Weights of a small mixture-of-experts language model, trained from scratch on English Wikipedia: a shared expert of 128 neurons, 3160 steps.
Below are experts of layer 4 (counted from 0) of a mixture-of-experts language model. Rows are named router (the router's row for the expert), up (a neuron's input weights, with its number), down (a neuron's output weights, with its number) and show model dimensions 0-127. Each number is 50 + 15 x the weight over its row's rms, rounded and kept within 0 to 99.
After each expert's rows: "gets" lists some tokens that make up at least twice as much of what it gets as of all text; "raises" lists some tokens whose logits its average output raises strongly, later layers aside. This comes from a sample of Wikipedia text that the model never trained on. Tokens count by the router's weight.

# expert 48
router:33 45 36 38 36 85 56 44 53 24 53 38 33 50 37 60 43 44 53 62 42 39 71 43 60 44 54 58 40 34 74 82 40 50 59 45 45 55 25 61 18 68 80 44 26 43 76 29 99 64 49 77 69 46 59 67 53 46 46 69 40 54 42 51 42 49 56 53 56 66 46 60 41 52 40 58 67 35 65 44 42 49 32 74 28 82 59 50 34 44 37 43 33 62 53 48 56 53 83 48 44 89 76 80 60 45 48 51 40 47 55 55 41 57 58 52 43 51 34 86 53 37 56 55 67 68 57 63
up13:57 41 56 57 40 39 54 44 55 35 20 74 38 50 42 56 41 79 56 38 43 81 57 27 59 29 40 47 67 40 50 44 58 66 64 62 52 65 70 44 70 63 62 59 44 58 57 72 47 89 55 63 44 58 42 53 12 50 40 37 41 40 52 31 54 33 39 38 30 62 41 58 69 54 54 79 37 59 49 39 64 53 33 42 26 75 52 54 51 68 30 22 41 42 70 51 27 36 70 17 56 64 46 29 57 71 38 65 67 44 20 73 62 87 50 54 49 58 64 65 50 78 57 42 59 49 32 55
down13:67 66 37 42 36 32 65 32 39 43 69 56 40 33 37 58 25 52 15 37 39 64 48 52 42 56 40 36 43 56 50 33 20 40 45 78 47 75 38 41 55 50 46 42 25 81 34 67 39 51 46 20 57 48 26 34 65 52 40 60 73 56 47 67 24 69 32 62 78 65 66 53 29 64 53 46 37 63 37 75 21 79 41 33 48 57 57 63 33 56 69 34 33 55 39 62 38 42 40 52 57 48 45 59 68 29 57 40 48 62 47 49 67 53 09 42 56 38 55 25 59 68 53 42 67 24 48 67
gets: "a", "s", " (", "'s", " E", " 16"
raises: "he", "use", "other"

# expert 32
router:45 39 76 45 39 26 65 49 36 52 55 49 57 47 47 62 14 66 66 74 36 23 55 42 54 39 50 46 65 38 24 68 27 44 38 52 52 56 54 39 37 52 46 49 39 76 39 61 52 55 55 30 26 58 44 35 03 50 42 49 41 62 52 26 57 25 29 33 54 88 76 57 62 53 74 45 47 42 46 91 60 47 31 48 40 57 32 40 40 55 69 61 75 50 60 46 32 69 39 63 54 39 18 28 60 33 26 70 48 29 35 32 54 47 30 42 65 63 64 60 56 73 45 46 49 58 48 50
up13:76 45 69 21 65 42 39 51 41 58 46 59 64 58 37 67 24 41 50 52 63 57 46 58 42 14 27 36 64 69 34 68 34 44 35 63 53 61 38 61 45 28 61 64 49 39 45 58 64 48 80 33 73 54 59 46 70 26 35 58 54 67 41 59 76 34 61 63 32 57 60 43 62 54 57 40 61 52 86 48 62 56 47 27 46 76 57 47 61 44 36 34 51 21 39 60 66 61 53 30 39 42 53 22 54 77 63 57 45 55 68 49 90 67 28 72 74 32 63 56 18 45 54 37 66 49 58 44
down13:49 52 57 58 46 46 48 30 46 42 51 48 54 36 43 27 78 41 53 65 43 51 55 74 22 52 58 47 46 63 38 38 14 35 41 70 37 60 58 51 38 56 67 54 61 36 53 86 59 46 49 32 52 43 47 73 33 22 20 52 74 45 51 38 40 66 71 57 62 40 40 59 67 52 54 40 25 32 53 41 82 33 52 27 40 84 31 53 35 47 22 60 66 63 32 72 42 44 39 78 46 51 56 51 55 17 52 55 54 55 71 54 30 34 61 55 77 51 47 18 54 56 35 41 50 44 15 79
gets: "et", "t", "é", "ac", "st", "end"
raises: "ension", "al", "all"

# expert 26
router:49 44 67 40 47 37 29 56 45 71 42 68 40 21 57 13 53 39 48 43 64 36 49 50 48 38 59 39 44 39 24 20 85 56 31 63 68 58 55 46 78 48 41 55 69 54 47 51 21 39 44 74 55 38 70 78 24 39 41 38 38 78 40 60 40 31 12 42 67 55 58 67 35 18 69 58 49 44 73 48 63 59 61 48 57 66 57 54 36 53 55 48 23 57 66 54 42 41 54 49 38 73 32 38 49 55 66 56 51 57 51 90 69 48 29 80 63 55 44 35 52 64 41 59 48 57 50 24
up22:60 44 40 38 27 46 35 37 57 18 31 67 76 52 68 37 68 46 70 29 48 69 39 54 52 52 20 33 47 83 50 41 43 69 30 38 66 48 16 26 59 62 45 70 72 65 58 48 47 51 62 56 49 52 43 29 47 39 58 72 35 60 41 58 51 34 57 39 32 46 61 46 61 41 37 38 51 42 40 58 79 50 40 53 10 39 17 64 46 86 36 60 42 29 56 39 47 44 69 30 52 57 40 41 44 45 54 45 25 73 38 54 73 78 27 64 49 34 45 50 31 70 41 40 58 61 54 75
down22:67 58 50 34 57 19 65 68 46 36 45 16 30 66 31 63 01 68 41 60 64 53 39 47 51 54 94 32 31 43 63 62 30 52 34 53 44 46 43 55 37 43 27 17 65 69 30 47 81 59 73 54 37 45 61 67 61 64 58 56 40 51 58 57 28 51 38 57 56 31 59 42 20 44 62 52 42 39 45 61 47 74 60 67 60 28 38 43 66 71 75 66 52 65 54 46 31 66 57 68 47 49 42 59 56 37 56 55 40 25 60 76 61 56 49 54 56 40 59 52 34 67 26 61 52 27 45 49
gets: "l", "ew", "h", "n", "el", "id"
raises: "ater", "ym", "aly"

# expert 100
router:49 55 65 58 73 13 65 43 40 57 48 42 50 43 11 58 70 66 59 70 55 56 57 61 65 58 53 57 67 39 41 58 78 75 50 49 50 69 43 59 66 28 33 51 48 67 56 71 49 66 60 53 70 49 54 58 26 58 37 28 52 50 57 55 51 64 91 27 63 36 46 48 69 81 44 35 35 60 16 63 76 38 83 35 51 51 44 38 55 51 67 43 52 54 53 36 43 46 44 37 59 46 64 44 69 46 80 51 83 34 61 48 55 36 30 44 77 50 77 27 53 64 46 52 53 72 52 27
up2:61 43 24 27 73 70 67 72 57 47 27 75 56 57 64 43 46 61 74 42 59 43 50 39 55 31 36 24 12 54 64 45 59 55 32 46 47 55 75 30 51 59 61 76 52 46 40 69 57 56 54 64 51 62 23 17 53 41 50 83 56 58 56 43 38 48 46 40 59 60 10 65 61 34 46 56 50 75 45 36 13 29 45 69 38 53 48 51 23 54 32 56 47 18 64 65 42 50 58 47 49 43 52 46 43 82 75 58 42 63 47 46 44 67 66 59 31 44 57 64 37 47 72 29 68 33 52 62
down2:45 38 69 39 64 41 21 66 63 15 42 35 66 52 53 56 33 66 56 74 48 87 30 27 52 36 41 47 43 29 59 68 59 63 44 38 46 69 63 50 40 44 51 27 43 49 37 71 42 53 50 49 44 33 56 72 60 59 32 53 51 77 80 72 34 51 59 34 29 34 72 77 59 68 56 45 59 49 52 64 21 33 48 45 54 77 72 34 41 31 44 42 56 26 41 78 40 39 64 59 31 46 31 59 15 53 46 66 62 37 32 47 41 46 58 49 21 28 46 62 54 43 49 50 62 54 31 23
gets: "p", "c", " comp", "ec", " rec", " dec"
raises: "ur", "ider", "ent", "ist", "ace"

# expert 82
router:56 56 41 58 59 43 30 78 47 75 42 37 69 39 21 41 54 80 46 46 62 47 60 56 68 58 30 33 52 40 59 48 44 36 30 64 26 63 75 44 90 61 50 50 42 24 45 69 53 48 39 29 39 65 21 68 46 69 36 29 82 35 77 37 83 59 54 34 44 48 54 44 68 45 61 40 61 75 27 61 75 48 61 47 62 49 39 39 87 51 61 54 38 45 32 55 54 54 43 56 57 33 38 60 51 62 44 72 64 53 45 43 69 38 57 38 84 40 51 52 55 50 45 24 72 24 48 53
up0:85 35 24 64 38 51 70 41 59 33 56 48 70 43 37 34 56 44 45 35 57 29 53 41 41 40 39 53 64 77 80 79 45 67 51 37 65 61 66 51 42 54 42 67 34 41 62 49 49 49 78 42 43 78 55 44 59 40 23 66 36 50 22 63 29 63 29 53 60 37 47 32 68 46 35 32 44 70 29 54 51 57 55 26 56 49 20 30 68 52 27 30 36 31 50 69 27 67 37 37 51 85 43 46 60 55 29 69 51 68 51 61 61 43 69 59 72 30 43 44 39 43 63 69 28 52 36 67
down0:73 70 39 49 41 60 52 35 30 45 63 57 42 38 50 45 37 78 35 32 34 63 79 70 36 51 53 62 63 51 59 69 54 54 67 65 31 32 63 14 59 69 50 27 59 66 51 64 61 35 32 71 45 34 51 36 59 24 37 25 76 42 44 34 61 56 30 56 62 48 35 14 56 67 50 30 39 46 33 50 65 26 55 72 58 73 38 41 52 57 49 57 32 45 38 66 36 63 40 74 67 38 44 54 31 19 46 32 58 49 79 22 55 49 51 55 55 77 52 45 33 15 42 56 49 48 63 60
gets: "=", "C", " Occup", "\n", "P", "D"
raises: ".", "\".", " others", ".\""

# expert 49
router:66 48 57 46 60 24 53 48 59 20 58 48 69 62 58 28 26 66 49 55 30 55 60 51 72 42 62 48 61 36 43 58 70 54 39 62 44 72 65 50 74 47 40 38 50 64 70 60 41 67 35 54 49 26 62 49 18 50 17 36 65 35 69 43 43 29 47 10 64 33 27 56 47 43 35 66 46 54 64 74 59 43 66 43 75 55 20 28 60 61 68 40 45 39 59 51 24 26 34 52 46 43 63 32 56 55 62 50 47 48 44 84 80 43 66 56 60 53 79 41 50 74 42 62 29 75 47 56
up21:38 39 76 50 57 33 62 29 48 61 40 47 52 55 53 67 62 44 52 57 42 90 34 30 59 45 57 41 68 90 40 51 54 47 49 55 62 61 67 61 67 53 88 59 51 42 62 60 34 61 63 56 43 54 46 66 64 36 28 79 76 67 53 24 75 38 47 12 67 49 54 31 51 64 38 46 38 44 83 98 51 44 75 45 47 66 40 52 44 50 48 27 46 40 60 47 34 50 54 71 46 58 52 67 47 75 75 49 41 63 42 23 49 65 48 32 55 26 59 31 51 47 55 42 49 46 74 50
down21:34 50 50 65 51 35 23 74 25 38 36 41 58 63 37 62 80 63 23 83 43 42 38 25 70 58 55 37 60 68 44 60 28 68 56 56 69 47 51 47 52 42 73 31 55 48 42 40 40 53 61 61 50 24 38 50 89 49 55 75 59 55 39 34 24 55 48 48 21 67 53 54 44 61 15 74 55 36 49 52 48 12 71 37 76 34 42 45 66 59 65 55 70 58 44 47 51 66 73 59 46 69 38 83 44 38 39 47 60 53 66 57 44 82 54 37 60 42 48 43 36 38 62 40 32 58 43 44
gets: "u", "qu", "v", "im", "i", "erv"
raises: "ents", " include", "anc"

# expert 60
router:62 49 76 78 40 54 43 52 44 39 44 76 65 48 45 46 30 63 46 46 38 56 40 63 74 35 34 45 66 52 61 57 62 45 49 60 63 63 65 48 85 86 66 55 60 64 52 42 38 81 67 73 44 36 21 54 49 60 49 33 36 35 50 51 29 77 70 60 55 10 35 47 41 80 39 36 52 53 35 77 67 63 54 28 44 32 50 57 64 66 62 45 44 64 58 30 31 60 54 43 82 28 41 15 55 49 75 40 60 63 50 31 43 48 39 44 56 28 52 51 66 43 44 57 50 37 21 62
up13:60 38 53 70 59 69 28 82 37 61 63 61 54 61 31 60 35 68 43 51 48 40 33 56 47 51 19 52 50 47 59 53 42 44 50 54 47 58 82 24 49 42 77 42 62 50 45 62 47 85 60 61 49 69 40 56 54 40 45 36 52 58 64 72 51 49 84 71 39 76 58 88 51 21 47 49 52 71 38 31 50 47 52 31 43 35 59 65 87 71 60 66 55 39 38 46 36 29 60 51 67 42 49 36 56 84 52 51 19 41 44 31 65 42 45 57 40 64 70 42 34 60 77 41 72 26 29 46
down13:63 63 71 41 49 59 45 59 59 64 65 55 36 52 52 57 99 72 50 48 46 58 36 45 74 61 39 47 24 58 65 36 21 50 60 61 54 48 45 54 76 57 45 79 72 36 59 63 51 41 46 24 48 44 58 22 69 51 78 44 27 61 51 53 48 16 50 34 49 52 45 44 36 31 47 55 57 54 55 38 16 32 71 52 51 34 44 50 63 72 81 24 38 40 59 54 62 70 81 40 31 32 39 47 80 33 58 29 42 50 47 48 68 54 33 55 56 35 48 25 57 56 83 34 46 43 51 52
gets: "at", "p", " P", " p", "c", "ab"
raises: ".", ".)", "icle", ")."

# expert 56
router:60 52 55 43 71 49 36 51 55 63 29 54 61 47 57 26 58 49 47 47 48 32 64 56 71 32 28 62 46 59 78 29 49 57 58 61 65 58 28 63 32 97 28 47 72 49 54 37 59 36 44 72 65 29 66 45 33 36 53 26 30 50 67 36 51 56 44 63 95 55 32 51 53 50 67 48 28 76 64 53 68 52 50 61 32 63 68 53 53 50 47 59 25 40 45 82 61 39 57 60 46 68 41 64 57 47 38 50 19 61 42 65 72 45 29 55 77 58 59 49 48 42 49 41 56 79 11 62
up21:32 21 37 37 48 39 47 74 36 59 24 40 30 63 46 38 48 71 61 45 49 47 37 22 62 30 35 33 50 48 48 67 69 69 29 52 35 66 60 47 59 47 54 79 55 56 28 65 58 84 57 40 52 59 26 66 48 37 45 51 67 45 68 77 83 37 54 55 24 66 55 72 69 77 29 45 61 53 45 17 42 49 45 46 38 65 40 50 75 61 45 43 63 38 84 48 47 43 64 30 55 79 47 36 67 65 56 73 56 56 45 62 43 68 63 44 68 44 68 51 38 68 83 39 45 57 40 53
down21:37 74 43 66 38 23 57 56 32 29 66 36 56 55 45 62 67 48 34 48 37 36 55 46 69 52 45 71 58 31 39 64 30 43 48 49 42 67 53 41 16 54 38 13 24 55 46 33 54 40 40 46 36 49 76 63 68 35 44 34 23 42 54 68 26 83 41 29 44 58 56 35 35 95 37 33 33 61 49 61 39 46 45 57 47 33 77 38 38 56 37 51 32 45 56 24 65 44 27 72 61 58 28 64 65 55 45 50 68 66 50 55 31 43 64 57 29 34 30 68 61 67 32 50 66 28 51 44
gets: "ch", " ch", "ach", " w", "er", " Ch"
raises: "ish", "istic", "iter", "ality", "it"